Weights of a small mixture-of-experts language model, trained from scratch on English Wikipedia: 10644 steps.
Below are experts of layer 6 (counted from 0) of a mixture-of-experts language model. Rows are named router (the router's row for the expert), up (a neuron's input weights, with its number) and show model dimensions 0-255. Each number is 200 + 20 x the weight over its row's rms, rounded and kept within 0 to 999.
Before each expert's rows: a language model's description of what the expert responds to. This comes from a sample of Wikipedia text that the model never trained on.

# expert 0
It responds to: Prepositions before noun phrases. Prepositions opening time, place or source phrases, usually followed by the, a or a date, such as in, at, during, after.
router,195,201,199,212,223,229,197,207,170,203,189,210,200,220,218,228,213,171,196,220,196,213,198,192,179,198,162,212,205,206,187,182,205,199,146,253,189,225,211,238,215,185,199,201,171,184,167,203,195,181,225,192,175,184,178,197,183,191,210,168,217,227,230,197,221,201,164,175,195,202,220,174,206,238,190,241,197,228,202,175,204,212,196,235,205,190,206,228,193,225,199,198,218,177,176,182,186,205,187,196,172,196,196,191,216,220,182,188,201,221,185,195,172,147,164,192,223,188,208,180,227,178,238,178,197,197,173,225,191,218,201,224,210,214,196,223,188,166,218,216,220,171,193,214,190,213,185,186,187,161,213,177,176,199,215,206,189,185,198,203,217,187,214,203,200,167,170,182,208,213,217,183,218,224,200,234,195,219,212,173,231,187,209,202,235,195,178,208,200,188,231,210,212,195,204,164,195,194,219,197,211,200,176,187,161,204,222,169,197,218,204,251,262,206,216,201,222,221,184,189,220,240,173,238,192,198,205,203,202,185,200,187,154,233,178,175,236,224,178,218,177,209,187,191,188,194,186,196,185,205,177,185,226,209,226,220
up2,196,186,175,185,212,192,185,217,191,169,197,203,208,173,215,202,204,192,177,166,180,227,196,200,209,199,244,178,209,219,220,213,185,215,214,202,221,209,226,241,155,201,176,203,206,232,201,215,146,196,197,170,216,214,206,211,191,196,230,200,216,217,231,209,183,207,216,215,197,196,228,185,182,186,215,198,241,183,163,159,196,214,198,202,217,186,211,179,174,215,180,202,200,229,180,191,222,228,183,224,217,215,203,219,196,180,188,169,220,214,175,203,249,209,187,192,245,212,176,202,202,244,203,204,209,220,195,225,186,230,208,200,214,211,210,199,210,196,193,188,200,178,205,192,211,207,188,168,202,194,162,200,208,166,208,171,175,194,167,205,178,169,189,211,214,216,183,161,199,176,203,229,189,196,261,203,207,201,182,193,183,136,243,219,207,203,164,201,224,207,216,187,214,205,172,201,189,209,165,190,219,226,199,235,211,216,187,224,177,195,177,214,220,174,197,198,185,196,197,219,211,205,176,184,198,196,189,176,187,172,201,225,197,239,192,174,212,225,166,211,178,194,224,228,200,179,206,211,177,148,176,211,181,228,202,206
up3,185,199,198,194,191,194,230,201,190,192,189,207,196,231,181,214,251,154,208,194,166,171,168,155,180,250,197,189,182,210,220,165,234,198,201,202,186,210,195,221,224,170,220,202,200,191,188,168,200,204,186,147,190,223,221,173,199,216,163,169,200,222,207,182,191,208,189,221,153,232,219,195,238,232,185,202,156,179,199,208,182,175,219,185,220,193,205,177,166,185,198,184,202,221,209,206,205,194,162,162,197,207,173,201,197,179,202,206,192,200,219,193,205,187,198,211,176,194,225,197,208,191,214,204,187,198,220,193,220,187,183,210,199,221,199,203,223,171,216,160,219,187,196,246,222,188,187,168,187,218,205,207,179,209,165,222,211,169,190,225,187,211,219,199,210,201,183,197,167,203,152,196,187,196,190,211,221,184,186,191,173,195,186,206,190,181,174,210,173,185,191,161,209,231,212,212,199,251,222,195,196,206,208,206,201,216,207,227,213,192,193,216,193,202,206,224,215,176,179,191,217,201,175,219,205,165,207,186,218,170,183,230,199,210,214,222,216,161,213,171,183,203,217,154,180,179,181,147,199,227,189,211,201,217,215,214
up4,242,175,170,210,176,204,211,243,166,242,230,209,201,195,185,217,191,199,210,198,206,202,189,209,171,206,246,195,168,234,196,207,162,214,201,232,203,169,196,244,221,198,192,186,194,197,217,184,210,204,204,206,208,226,190,210,215,207,192,216,254,234,183,195,223,207,187,212,206,178,198,203,228,234,181,229,219,219,226,214,221,222,196,192,197,222,197,196,175,168,208,176,208,163,196,198,215,201,173,236,206,203,202,184,194,193,195,218,227,164,207,164,215,151,207,194,205,200,207,213,178,181,227,205,194,191,163,184,178,238,218,185,232,171,190,193,182,147,216,202,197,187,222,188,209,220,232,192,216,186,164,166,162,230,188,234,209,214,242,183,222,185,216,190,210,228,199,211,223,198,196,204,187,202,197,206,199,207,202,186,215,167,214,180,187,202,192,213,210,173,208,195,212,195,178,180,190,160,181,203,188,195,187,189,192,210,178,214,229,200,195,204,227,186,218,183,197,197,188,227,208,198,194,226,201,204,236,188,204,204,193,160,189,236,213,206,229,213,220,190,186,188,171,143,209,209,205,207,173,226,207,186,190,191,174,241

# expert 4
It responds to: Auxiliary and main verbs. Verbs after a subject in running prose, mostly was, is, has, been, be, plus main verbs like finishing, made, appear.
router,204,178,194,204,204,174,163,213,168,202,181,216,195,215,183,206,177,180,179,193,211,204,198,214,178,196,173,215,207,170,187,187,189,217,209,202,170,210,197,235,186,196,222,207,206,166,161,200,193,206,175,203,192,211,194,217,208,218,193,188,185,204,219,228,224,224,196,160,177,173,188,209,230,199,198,244,170,180,204,187,209,222,197,208,201,229,205,194,199,201,214,158,229,186,212,190,188,206,184,232,175,246,212,195,146,193,234,151,207,188,209,200,211,156,194,206,212,215,205,171,209,194,222,203,197,198,149,203,186,209,228,229,186,217,205,200,192,164,185,156,212,193,221,211,233,217,189,187,171,200,196,168,219,213,195,194,156,167,201,205,203,211,209,207,206,196,196,202,172,233,191,223,235,167,214,208,217,211,187,179,195,177,196,160,217,216,168,194,193,209,210,204,193,190,178,169,206,186,197,171,189,219,161,186,241,233,207,198,217,179,213,194,216,226,217,189,205,187,177,204,198,230,209,228,178,236,235,207,229,214,179,167,156,196,227,143,209,181,188,184,199,230,197,188,198,189,203,211,209,207,194,204,197,214,225,227
up1,174,171,211,197,184,179,192,216,195,192,202,223,206,197,194,190,190,169,184,177,217,215,213,225,189,200,199,187,183,170,187,222,196,221,214,172,164,208,189,185,186,220,198,212,198,190,170,220,186,204,199,212,204,195,195,213,205,206,229,209,216,194,205,187,219,209,183,189,227,192,190,213,164,175,227,194,205,200,173,193,191,213,218,208,210,203,193,208,179,198,218,202,187,218,195,171,158,152,169,208,211,258,186,186,207,192,200,202,187,154,209,236,204,197,206,218,231,199,210,180,222,208,209,190,186,228,173,212,164,239,178,193,186,195,209,202,161,215,205,208,169,179,189,214,173,180,188,214,191,188,213,150,211,220,205,221,210,218,190,169,204,186,209,155,216,181,173,199,193,241,199,212,203,204,215,222,173,197,190,169,168,188,207,212,189,178,186,218,214,234,171,211,224,141,214,180,154,191,205,165,217,216,175,195,241,195,190,199,219,240,194,208,198,219,196,181,192,169,182,182,178,169,182,203,206,207,188,182,179,239,190,191,183,206,248,215,152,199,176,184,160,235,196,211,212,212,153,214,204,203,224,227,188,183,186,192
up2,192,222,197,193,174,195,217,194,206,226,223,206,224,208,218,192,193,188,208,231,236,205,192,195,181,178,202,208,216,185,204,182,227,189,215,189,192,189,229,192,180,217,199,224,199,144,197,186,222,206,225,196,177,154,223,223,219,180,180,197,179,154,181,199,221,216,241,205,179,188,204,220,198,195,207,229,196,197,222,207,162,170,182,214,211,229,191,206,176,192,225,219,193,171,215,177,155,189,190,207,170,209,216,179,185,175,205,207,196,189,208,190,170,218,181,220,232,195,215,180,210,186,234,213,214,202,214,216,183,190,189,202,206,208,220,193,233,197,223,187,228,212,224,181,196,169,204,179,203,192,180,198,193,224,159,197,177,232,171,198,178,203,216,195,196,220,182,195,202,250,218,171,219,193,187,196,195,206,220,177,172,215,191,189,217,183,205,206,199,155,201,199,181,207,168,191,215,209,221,159,204,208,218,197,236,171,180,193,182,188,219,198,203,208,251,186,215,160,197,226,206,172,208,173,185,202,219,215,240,191,188,161,162,135,203,134,193,215,192,197,205,206,216,197,199,197,218,187,199,211,188,209,221,226,213,237
up3,220,185,242,207,172,186,209,208,185,204,174,196,196,203,177,190,216,189,174,222,189,190,207,213,181,150,202,211,197,189,162,227,232,201,195,216,184,218,216,198,192,203,226,199,202,149,183,190,193,175,191,222,199,196,184,181,202,216,200,201,192,196,210,169,224,197,208,178,200,205,187,180,203,206,216,172,202,215,197,190,198,233,208,207,214,187,214,195,204,209,212,210,229,224,197,165,220,192,180,214,169,234,178,199,217,192,202,156,220,174,225,205,236,177,202,189,207,209,203,203,197,212,192,208,174,201,166,172,150,202,167,210,188,238,201,202,222,216,184,181,199,194,217,201,213,204,227,205,184,244,200,182,205,213,192,215,181,185,210,198,205,211,200,178,185,208,166,222,154,201,191,192,175,199,231,207,233,173,193,227,216,145,211,194,224,234,246,176,208,188,187,248,209,205,208,194,170,221,217,180,201,216,176,191,200,228,215,199,206,194,201,179,214,197,208,269,204,212,191,197,194,214,196,222,200,229,244,204,231,219,203,159,180,212,197,154,193,174,187,183,205,191,169,198,188,173,160,209,243,195,165,204,178,162,203,196

# expert 14
It responds to: Table cell values. Short values in table cells and semicolon lists, such as No, Won, Nominated, N/a, digits in scores like 2–3, 4–3.
router,224,208,193,246,267,166,200,239,190,189,214,201,219,183,237,223,195,179,210,192,203,204,203,194,173,204,195,235,196,180,172,203,172,209,173,208,178,220,221,217,229,220,195,169,177,193,200,203,202,221,253,183,171,165,200,201,190,186,198,215,212,208,205,244,192,226,177,189,216,194,184,193,235,212,173,222,218,191,218,169,207,206,174,203,176,213,207,220,218,206,233,161,239,199,203,216,180,183,181,192,206,229,152,210,167,250,188,166,200,190,211,187,214,189,210,187,220,177,189,232,185,184,215,178,197,188,182,203,181,207,195,201,188,221,193,234,203,176,249,193,203,194,235,194,193,206,204,187,184,208,202,183,224,179,213,185,172,191,197,200,211,196,215,211,222,208,167,205,180,214,227,192,231,219,212,207,195,204,192,202,221,201,219,192,224,225,210,177,178,210,188,209,208,170,175,198,209,166,191,191,239,210,195,230,201,247,232,160,217,207,228,216,224,187,200,202,178,213,191,187,242,229,198,210,189,189,233,203,227,215,189,214,192,232,204,179,227,202,191,212,204,205,198,216,172,210,169,182,191,216,179,204,185,206,228,196
up0,201,152,222,176,198,194,189,223,198,198,191,194,191,199,210,228,195,203,181,160,169,207,197,208,219,196,208,186,199,217,196,177,175,200,199,217,225,215,226,194,192,222,207,217,169,196,211,194,177,213,189,201,181,231,220,222,218,199,228,194,194,180,213,232,218,207,171,179,199,188,189,211,196,174,231,187,227,183,201,197,206,196,210,202,217,192,166,208,205,231,176,175,174,222,191,213,197,203,212,188,232,228,159,198,192,210,209,189,168,184,203,234,213,183,198,193,212,172,193,213,247,164,202,201,217,256,192,191,189,194,183,174,240,222,197,222,227,192,190,204,219,197,218,192,189,195,183,219,163,200,188,194,222,185,230,245,156,178,167,194,211,208,191,216,208,200,232,192,203,211,236,210,233,208,215,197,199,190,188,151,242,239,230,198,197,180,202,205,222,197,213,160,214,207,192,206,196,237,183,149,196,227,221,224,205,212,209,205,221,227,160,219,218,177,189,165,180,190,175,217,191,223,181,209,208,204,222,217,189,199,178,226,163,179,163,186,203,198,202,204,217,178,200,187,176,199,176,192,190,210,190,236,163,188,172,158
up1,214,176,210,222,222,159,173,174,202,201,190,180,231,214,218,200,171,160,179,188,199,234,198,200,199,198,188,178,249,215,199,180,201,215,192,193,212,219,208,206,244,226,205,153,195,193,206,196,209,190,215,197,229,167,158,214,223,205,203,201,214,202,232,181,205,193,208,176,215,212,166,208,232,215,212,190,201,202,198,213,211,199,218,219,213,196,168,244,210,260,201,220,176,209,182,208,210,205,191,207,169,205,171,189,205,235,202,177,217,210,231,203,184,187,194,230,191,207,213,213,223,226,223,177,183,207,226,211,189,223,242,203,176,220,218,207,185,187,208,204,180,168,234,202,172,216,157,193,177,204,202,182,203,196,209,208,234,169,193,229,222,215,214,208,229,198,189,138,175,193,213,179,165,189,194,188,228,207,230,190,236,206,210,210,182,190,185,233,200,210,229,199,203,221,224,200,225,203,209,192,176,179,171,225,210,212,173,184,221,186,262,206,211,194,197,232,166,184,226,217,206,198,188,208,206,213,216,194,193,198,173,217,212,192,222,212,179,192,200,172,195,168,201,201,211,190,187,207,174,184,212,232,218,191,243,217
up2,196,185,202,196,221,183,182,256,184,178,207,168,212,213,229,232,211,190,183,229,190,186,183,228,211,179,212,215,203,224,178,159,217,184,215,190,207,178,245,210,197,199,192,208,214,191,211,206,189,200,209,171,189,201,179,213,208,218,193,219,203,210,196,207,234,217,189,226,195,214,224,214,180,209,239,206,199,211,188,223,214,210,173,194,194,205,214,223,211,224,213,183,211,171,211,211,166,215,215,224,199,202,234,161,217,181,182,212,200,223,215,196,204,218,190,228,238,164,219,176,198,176,220,221,211,197,214,201,189,207,193,193,245,226,227,248,181,214,175,206,156,223,186,194,196,219,224,188,178,186,163,196,218,214,197,188,212,199,183,185,196,156,198,187,182,214,207,203,179,236,211,217,209,187,220,190,211,197,197,200,193,187,181,196,219,211,206,168,265,176,179,227,181,208,202,195,174,220,175,209,168,246,226,173,195,199,230,223,154,206,205,176,228,211,250,195,146,174,189,201,230,201,192,193,184,182,195,226,202,183,213,175,197,195,185,140,194,204,195,205,201,179,195,178,184,205,203,188,217,212,187,208,194,191,187,234

# expert 9
It responds to: Capital abbreviations, codes. Capital-letter pieces of acronyms, country codes and table codes, such as OSM, MRO, ESP, GER, plus degree signs in coordinates.
router,197,199,178,231,227,191,193,219,165,203,210,234,206,184,217,201,229,206,179,220,198,223,204,209,179,206,190,206,235,190,175,201,195,220,161,225,184,204,233,215,215,182,189,205,194,218,202,228,209,183,228,173,165,149,167,220,157,209,205,216,201,194,199,227,200,206,174,202,197,198,211,182,213,202,181,195,226,211,177,200,195,185,197,207,229,174,177,199,202,217,192,191,182,192,192,174,177,180,165,206,167,264,198,172,211,217,171,191,193,191,217,194,192,218,175,223,242,207,190,215,181,182,216,189,202,188,187,177,176,233,181,223,205,199,198,214,154,195,221,211,220,188,205,168,220,193,197,175,200,225,187,176,173,170,186,182,205,196,225,190,221,197,225,189,200,191,157,202,179,198,260,181,200,184,205,248,208,196,219,201,226,199,263,193,219,194,181,168,206,219,181,208,188,189,197,181,180,190,182,181,217,211,207,203,235,225,215,183,205,191,196,214,233,191,230,206,195,189,231,182,203,231,224,198,183,206,207,184,184,194,200,181,181,196,197,202,264,223,196,232,192,192,230,223,193,209,161,225,194,196,170,185,216,202,199,205
up1,212,179,182,205,192,220,221,212,193,186,216,262,202,212,190,200,182,220,215,185,162,192,210,190,186,212,175,228,212,219,240,194,203,224,205,223,171,232,178,233,207,205,178,200,193,178,171,240,201,183,209,193,187,169,210,234,199,212,170,200,196,208,208,210,203,222,215,202,214,198,226,200,181,218,204,195,185,218,207,197,244,193,222,197,189,224,187,196,194,209,230,194,220,186,222,241,175,168,226,227,189,207,195,183,191,177,198,204,218,218,180,217,207,205,197,168,199,197,173,217,238,223,195,172,183,194,175,213,181,228,223,213,201,174,218,218,179,217,177,219,270,196,205,180,196,192,192,200,144,167,184,229,213,187,226,182,222,205,211,205,258,229,231,200,197,192,176,180,177,195,214,224,178,259,173,220,204,183,182,220,196,195,218,228,194,206,179,209,197,203,250,217,191,189,171,227,194,201,200,219,188,208,214,232,207,193,199,218,207,231,185,210,223,213,197,198,232,188,219,232,197,184,209,210,198,184,212,190,215,200,177,213,206,231,196,221,215,204,172,176,180,185,170,174,163,207,220,222,193,203,188,195,207,198,206,233
up2,212,214,213,210,198,211,207,188,187,220,172,240,202,174,161,173,240,201,225,221,246,181,206,204,218,186,213,221,186,166,191,212,200,204,192,167,197,204,170,198,201,249,187,200,203,187,205,202,181,216,186,220,213,212,209,212,194,174,228,178,181,179,206,200,190,195,191,203,207,220,194,228,189,186,197,223,189,175,155,222,182,225,206,187,221,197,161,212,223,208,173,170,199,192,182,170,164,192,207,177,207,214,171,190,198,225,206,194,172,182,213,215,197,201,151,227,214,186,208,165,226,206,197,189,212,261,189,191,203,191,205,188,232,199,206,231,175,206,186,203,225,189,197,174,228,216,197,206,217,195,195,205,176,199,236,171,183,184,226,209,208,153,187,178,177,201,192,209,204,209,221,213,207,170,238,226,197,182,189,196,195,162,191,242,190,194,203,169,258,208,181,191,205,190,220,165,206,192,184,193,197,239,207,158,189,179,212,203,177,190,209,178,196,183,200,208,217,163,207,189,223,181,184,205,179,244,222,191,184,252,220,237,196,192,217,189,200,172,190,198,216,160,203,183,184,219,197,183,213,172,207,185,196,205,183,215
up3,193,199,193,192,193,217,196,207,191,216,203,220,213,212,179,211,149,195,193,185,238,207,223,264,209,196,187,187,192,190,191,176,221,182,190,214,191,196,200,213,178,217,216,222,201,195,177,173,164,234,197,168,185,182,155,197,201,220,183,191,218,177,220,212,205,202,203,215,153,190,201,200,193,212,247,191,182,197,213,210,219,214,171,224,218,157,187,209,222,194,176,201,210,170,212,223,181,234,216,194,229,198,171,200,217,195,224,194,220,208,205,187,191,217,198,220,226,186,198,220,191,191,206,219,206,183,190,201,178,211,218,190,184,166,209,193,206,214,192,194,209,171,184,190,191,161,199,163,186,217,190,197,186,209,218,204,156,188,217,178,193,191,200,187,212,197,232,202,207,237,239,208,194,213,246,232,188,189,217,174,192,196,183,180,204,211,172,191,234,192,192,239,186,184,220,154,165,165,195,148,184,229,205,156,215,210,198,242,231,194,149,219,209,186,191,226,205,205,193,181,204,200,188,208,154,199,189,213,186,224,186,186,168,207,191,189,242,184,179,196,211,196,185,205,145,182,212,189,214,229,218,213,193,193,192,207

# expert 5
It responds to: Verbs and prepositions. Prepositions and action verbs that take an object in running prose, such as of, with, using, create, gave, continued.
router,192,184,176,227,232,194,195,220,170,199,244,214,274,193,200,225,213,195,203,210,220,217,190,218,182,172,183,206,193,186,198,178,191,204,192,208,167,185,206,214,233,218,236,154,170,208,176,195,190,191,205,214,185,178,191,215,197,166,165,183,203,205,197,241,234,209,169,201,204,174,215,222,196,238,181,247,162,189,217,193,225,191,194,193,205,207,182,187,179,181,234,153,206,177,157,194,228,200,187,186,172,195,199,171,190,208,187,182,217,210,213,190,201,148,170,212,190,177,177,207,209,199,231,199,176,210,173,216,170,204,232,212,207,186,199,248,173,151,219,172,222,171,174,186,202,207,190,193,195,197,186,206,217,188,170,204,204,205,206,195,184,209,228,181,224,182,182,198,201,212,234,186,212,206,195,199,198,210,196,205,204,197,185,191,242,211,190,187,242,221,184,183,202,198,188,186,203,184,179,189,214,192,164,198,195,213,219,177,233,183,194,218,219,225,188,208,163,188,194,222,203,204,188,210,196,225,196,178,198,219,174,169,181,227,196,167,223,202,212,202,192,203,210,208,201,213,196,220,204,179,194,188,162,235,208,239
up2,239,188,183,190,200,209,175,182,187,196,200,220,218,201,191,211,213,199,207,216,170,187,196,225,196,191,194,212,187,193,199,215,205,183,207,194,214,223,224,202,189,176,224,165,193,219,210,215,147,198,212,217,212,208,217,203,165,181,197,190,173,226,209,187,182,226,190,174,226,187,235,179,214,204,184,209,203,215,215,214,195,178,194,183,247,208,221,177,224,224,191,179,205,216,199,224,196,163,179,191,201,207,209,175,198,171,190,204,192,216,261,191,209,212,142,201,234,200,223,203,216,227,192,212,179,216,227,189,191,208,196,225,233,222,184,216,211,223,150,207,208,183,180,183,223,181,178,225,178,174,173,188,201,214,183,181,172,204,219,229,196,193,212,207,209,223,193,201,165,175,209,223,220,199,188,197,223,205,207,200,142,176,199,233,195,205,187,162,199,171,202,266,191,180,187,219,202,214,184,190,190,175,224,176,196,208,197,195,145,202,207,195,214,202,185,216,180,167,207,201,158,185,229,225,194,241,199,189,202,225,167,174,210,210,182,189,196,163,230,191,202,214,212,160,212,208,222,192,189,181,233,190,179,190,176,189
up3,202,182,177,185,221,189,208,214,138,202,205,196,155,185,205,226,227,191,197,193,196,210,177,200,179,199,197,228,197,166,179,223,221,192,169,240,210,224,166,222,215,173,186,219,203,178,187,207,153,218,222,205,189,174,210,180,188,186,227,184,212,186,210,202,216,215,184,178,183,181,181,192,196,229,184,197,231,180,195,216,188,205,210,197,228,177,209,225,211,215,186,153,226,239,176,217,181,170,185,221,201,229,164,182,172,219,165,166,213,200,214,206,215,179,199,186,230,166,189,195,238,171,184,186,231,214,172,187,215,238,211,235,189,182,208,207,212,208,178,179,207,180,225,202,213,183,193,206,178,208,186,200,177,187,206,177,202,168,216,203,201,212,200,208,214,172,163,173,156,193,205,178,178,204,219,217,196,204,169,178,188,192,230,190,204,214,204,217,205,184,190,200,232,164,199,191,181,179,215,184,204,230,198,202,228,195,232,201,195,195,220,237,228,254,221,231,217,183,210,213,225,220,213,225,190,196,207,188,239,211,195,200,208,210,211,208,210,220,177,171,174,207,199,215,174,174,173,172,205,210,195,200,185,188,227,193
up4,213,202,220,205,200,190,222,184,181,197,186,212,188,205,190,191,178,211,192,225,232,247,179,183,203,203,219,212,193,194,197,225,196,176,170,222,168,194,180,193,190,198,195,194,196,187,225,198,181,187,198,178,209,184,193,191,221,222,203,230,249,224,220,149,190,166,200,136,189,207,218,175,184,201,175,204,215,188,178,200,204,230,208,218,220,208,212,209,198,198,184,174,186,206,165,209,205,184,210,156,213,208,221,159,198,186,215,215,225,254,194,182,250,215,169,208,224,217,168,221,219,219,198,175,220,177,206,215,186,176,176,220,204,203,220,221,169,202,207,211,203,229,189,191,212,205,185,215,196,223,189,197,199,207,206,198,223,199,230,216,217,194,205,198,243,183,210,196,221,168,203,196,188,239,180,207,192,176,218,178,176,216,196,219,183,194,200,199,183,202,203,201,213,169,160,159,216,197,178,224,236,228,196,189,219,211,196,215,184,158,190,265,200,216,211,205,208,183,204,222,172,231,212,198,180,173,202,207,211,201,180,191,226,204,192,250,199,199,196,236,186,183,195,207,162,189,200,221,167,192,201,150,204,186,200,169

# expert 27
It responds to: Proper name heads. Later words of names of organizations, teams, leagues and institutions after the, such as Committee, Ministry, Brigade, Olympics, Brewers.
router,182,203,182,184,216,174,223,220,168,247,207,240,226,186,224,228,187,197,209,204,225,206,188,228,203,165,172,226,206,166,211,204,206,187,152,203,176,222,194,179,187,171,183,205,227,166,185,207,183,192,213,185,164,197,174,230,195,152,201,185,223,234,217,204,198,193,168,212,218,209,182,214,213,221,217,224,235,194,180,175,205,197,224,205,197,171,163,206,218,230,218,172,225,179,189,180,198,175,195,194,187,231,182,201,175,211,162,201,204,211,224,199,216,177,217,221,243,177,196,217,231,175,207,182,204,171,199,223,200,239,218,216,211,175,188,236,180,223,221,216,184,173,212,210,194,210,193,214,182,213,202,203,205,218,175,200,204,210,183,199,214,178,201,177,235,220,190,180,225,212,230,207,185,199,211,211,213,226,188,202,216,203,254,209,219,207,173,182,204,175,189,198,190,164,215,209,173,196,210,174,217,225,224,206,254,205,210,214,204,210,202,214,220,214,197,188,188,202,192,187,209,191,209,214,182,200,210,153,225,192,159,194,186,213,194,193,244,209,183,230,203,211,201,246,184,178,166,197,199,184,174,193,217,190,215,198
up0,179,216,206,183,194,202,195,171,178,191,203,175,206,162,179,198,238,214,203,195,238,201,217,225,191,194,192,224,215,185,190,218,210,165,188,231,187,224,196,206,189,188,198,204,177,163,197,209,169,180,203,217,174,198,188,163,184,232,186,197,187,180,223,245,193,194,192,224,191,227,231,200,208,208,193,196,212,244,196,190,186,188,175,205,211,187,187,215,241,178,198,214,220,196,199,207,195,213,219,207,201,206,230,184,187,182,179,222,196,191,229,198,153,234,176,213,219,178,242,222,219,184,197,166,191,211,153,209,203,243,211,199,220,186,201,218,209,210,202,201,213,217,191,164,213,198,196,222,230,202,215,215,171,215,211,185,172,213,221,171,260,176,193,202,196,188,220,218,187,189,185,242,175,195,242,194,196,230,201,137,181,173,208,212,215,194,225,190,218,185,200,251,189,186,189,187,157,211,237,173,219,198,209,216,192,214,212,191,188,175,186,186,219,195,222,185,218,186,197,208,213,225,190,160,169,215,203,214,222,214,170,194,184,227,191,177,204,212,173,197,217,212,201,206,203,186,228,231,207,232,201,208,190,209,195,238
up1,214,211,229,183,237,177,155,249,194,207,163,218,233,186,214,177,193,178,162,175,184,194,189,181,189,168,191,183,226,226,186,234,222,185,224,213,196,184,187,206,226,204,199,213,223,213,216,186,179,174,207,183,201,200,195,221,218,173,213,233,170,213,210,198,201,200,220,189,206,213,175,219,206,174,209,210,211,198,191,181,200,212,173,225,180,222,192,188,161,232,213,206,216,210,157,209,217,201,193,188,188,219,213,207,191,233,180,174,167,175,221,178,235,170,228,223,208,179,229,190,203,243,185,180,210,193,192,180,192,232,218,215,222,221,189,218,237,202,185,194,201,167,229,213,186,220,180,184,192,190,204,186,207,167,217,211,199,153,245,208,194,179,206,198,211,208,218,174,211,195,220,195,223,167,202,202,208,233,188,193,197,184,209,209,203,211,199,204,231,205,194,223,162,225,202,182,207,202,193,166,203,226,195,203,218,207,210,182,167,197,195,221,218,207,200,187,174,188,188,230,243,183,182,216,212,168,197,230,205,205,208,217,195,188,221,163,187,180,175,203,150,214,179,226,198,232,167,223,191,192,227,232,190,174,197,169
up2,171,188,187,157,205,192,208,245,218,149,209,191,247,191,182,214,217,195,224,210,183,160,199,209,180,198,212,197,236,215,193,193,181,190,234,182,190,160,198,211,198,238,177,164,184,215,194,215,185,177,190,248,190,219,219,199,190,230,216,213,210,185,229,230,215,220,201,221,177,198,212,224,210,212,218,197,206,220,213,186,211,199,179,206,175,209,219,182,162,204,203,215,190,157,191,197,217,220,155,224,181,216,193,163,189,190,190,150,227,223,234,206,216,209,180,178,228,231,202,202,216,192,214,182,177,195,174,218,200,184,194,183,154,174,202,169,223,185,173,209,197,198,173,196,219,205,208,218,195,205,166,210,177,200,197,210,213,218,184,177,193,207,214,180,218,199,187,207,201,198,212,199,186,196,210,196,215,199,212,208,186,181,165,228,182,191,235,184,247,190,194,207,187,194,166,192,190,202,208,175,211,201,203,206,213,179,207,212,190,188,157,237,194,212,205,179,248,162,225,209,179,209,159,193,203,212,217,201,156,222,195,168,212,210,214,206,195,195,175,224,174,173,191,179,169,219,213,213,188,174,212,187,203,211,239,200

# expert 24
It responds to: Year digits, passive participles. Inner digits of years and dates, such as 2009 and 1948, plus past participles after was, such as known, designed, renamed.
router,198,145,181,193,230,173,180,240,165,241,211,209,231,231,207,203,205,165,201,208,202,220,204,195,173,224,188,206,218,192,197,181,182,207,168,198,163,200,214,180,195,222,214,176,225,190,204,200,180,200,207,206,179,192,169,211,171,224,220,182,188,221,214,215,219,191,199,197,204,198,178,208,203,215,221,213,196,215,182,190,214,234,232,198,234,213,195,183,204,204,202,162,215,196,173,223,199,166,161,200,169,235,189,196,212,181,185,179,193,245,219,196,174,169,183,192,187,206,179,211,184,182,217,207,206,203,189,182,169,206,245,212,169,193,201,229,199,154,216,196,197,158,224,184,191,206,209,188,201,217,218,170,198,203,220,215,194,195,188,197,250,207,171,190,201,208,173,154,193,201,201,197,223,172,228,241,179,242,206,202,185,202,229,208,183,199,185,193,210,219,181,228,213,183,171,186,211,213,228,204,204,220,191,221,228,245,203,202,194,207,215,224,231,203,195,197,207,196,203,206,204,218,176,211,187,194,260,224,188,217,219,185,155,203,223,198,204,229,196,205,193,204,224,239,180,194,161,193,220,228,213,211,193,231,196,199
up0,198,197,217,218,231,161,177,204,147,183,181,194,177,186,216,186,195,197,205,198,212,219,175,169,176,200,189,201,235,213,203,189,217,236,182,239,193,225,208,203,221,197,237,213,205,207,172,196,207,188,192,204,199,229,246,184,220,222,173,200,204,185,166,190,193,199,196,206,208,192,192,245,207,224,221,208,177,214,180,189,188,203,226,163,220,200,206,211,218,167,179,185,193,179,212,210,182,163,158,201,163,214,200,193,192,188,209,216,195,215,237,190,206,199,184,208,207,190,211,236,206,149,230,144,213,203,194,172,187,173,225,235,201,219,193,216,168,224,170,199,196,191,210,214,165,211,178,189,231,183,210,189,183,217,167,185,222,210,184,212,211,200,184,189,178,158,182,184,168,164,190,235,185,179,200,206,194,225,210,166,176,190,212,210,187,172,203,201,174,178,196,221,213,182,224,216,193,246,192,212,200,174,214,187,216,198,219,197,185,177,217,173,209,196,165,213,190,216,211,200,231,189,202,222,168,240,234,230,196,219,211,197,179,186,191,190,189,176,203,212,183,210,196,200,220,190,163,225,205,197,210,189,179,234,205,229
up1,207,196,191,203,189,220,183,203,206,211,183,202,221,163,188,220,252,213,197,201,206,226,211,217,171,186,176,189,188,212,196,194,203,212,215,192,217,216,224,199,185,236,195,202,219,223,177,214,188,168,202,222,196,145,225,193,188,195,190,187,193,215,201,179,181,200,200,217,189,181,179,228,218,202,202,230,201,194,173,204,234,217,183,163,219,178,212,187,190,236,205,195,200,176,190,177,151,209,218,185,242,238,203,179,204,196,195,195,204,189,201,195,233,200,183,177,201,198,203,203,230,193,192,206,216,240,201,214,197,228,198,208,224,202,183,237,230,188,224,180,209,183,213,202,225,226,207,203,225,196,212,221,206,181,235,201,211,192,211,233,189,186,183,216,215,170,169,204,182,187,225,179,196,193,193,179,187,197,195,168,216,199,202,255,188,173,245,205,187,176,192,178,193,212,204,233,195,230,264,226,191,175,208,241,214,153,211,180,196,246,201,189,239,181,217,198,183,220,197,206,226,211,213,225,198,254,220,204,223,200,194,229,206,213,207,216,194,186,171,226,195,182,190,227,217,243,182,174,172,193,167,192,200,173,199,212
up2,185,209,196,212,198,178,202,195,206,155,192,185,244,212,199,219,261,223,211,245,200,198,194,193,186,201,203,210,235,205,220,224,202,218,193,195,212,193,168,218,215,199,222,211,166,202,171,212,198,192,218,190,225,208,180,187,177,203,220,187,222,232,217,207,174,217,187,197,234,198,193,210,207,169,174,229,173,184,177,180,238,212,186,185,213,214,208,190,208,223,211,201,182,225,193,198,214,213,209,185,167,198,184,212,214,253,188,165,183,191,192,204,251,159,194,234,213,212,168,175,233,217,198,189,191,192,221,202,190,232,208,207,212,188,191,204,215,214,172,207,195,171,214,174,216,205,178,192,181,184,183,207,177,155,218,220,202,170,170,208,192,180,213,225,225,187,215,167,210,200,233,166,189,229,182,179,207,190,168,220,196,180,221,176,207,222,175,172,211,194,212,207,190,194,186,212,190,219,201,205,208,189,195,211,180,225,198,215,244,194,226,237,210,245,216,204,157,205,189,202,200,209,182,189,213,202,235,152,204,169,169,196,193,197,196,183,211,195,178,183,159,202,200,242,204,168,196,195,171,170,216,184,212,211,181,216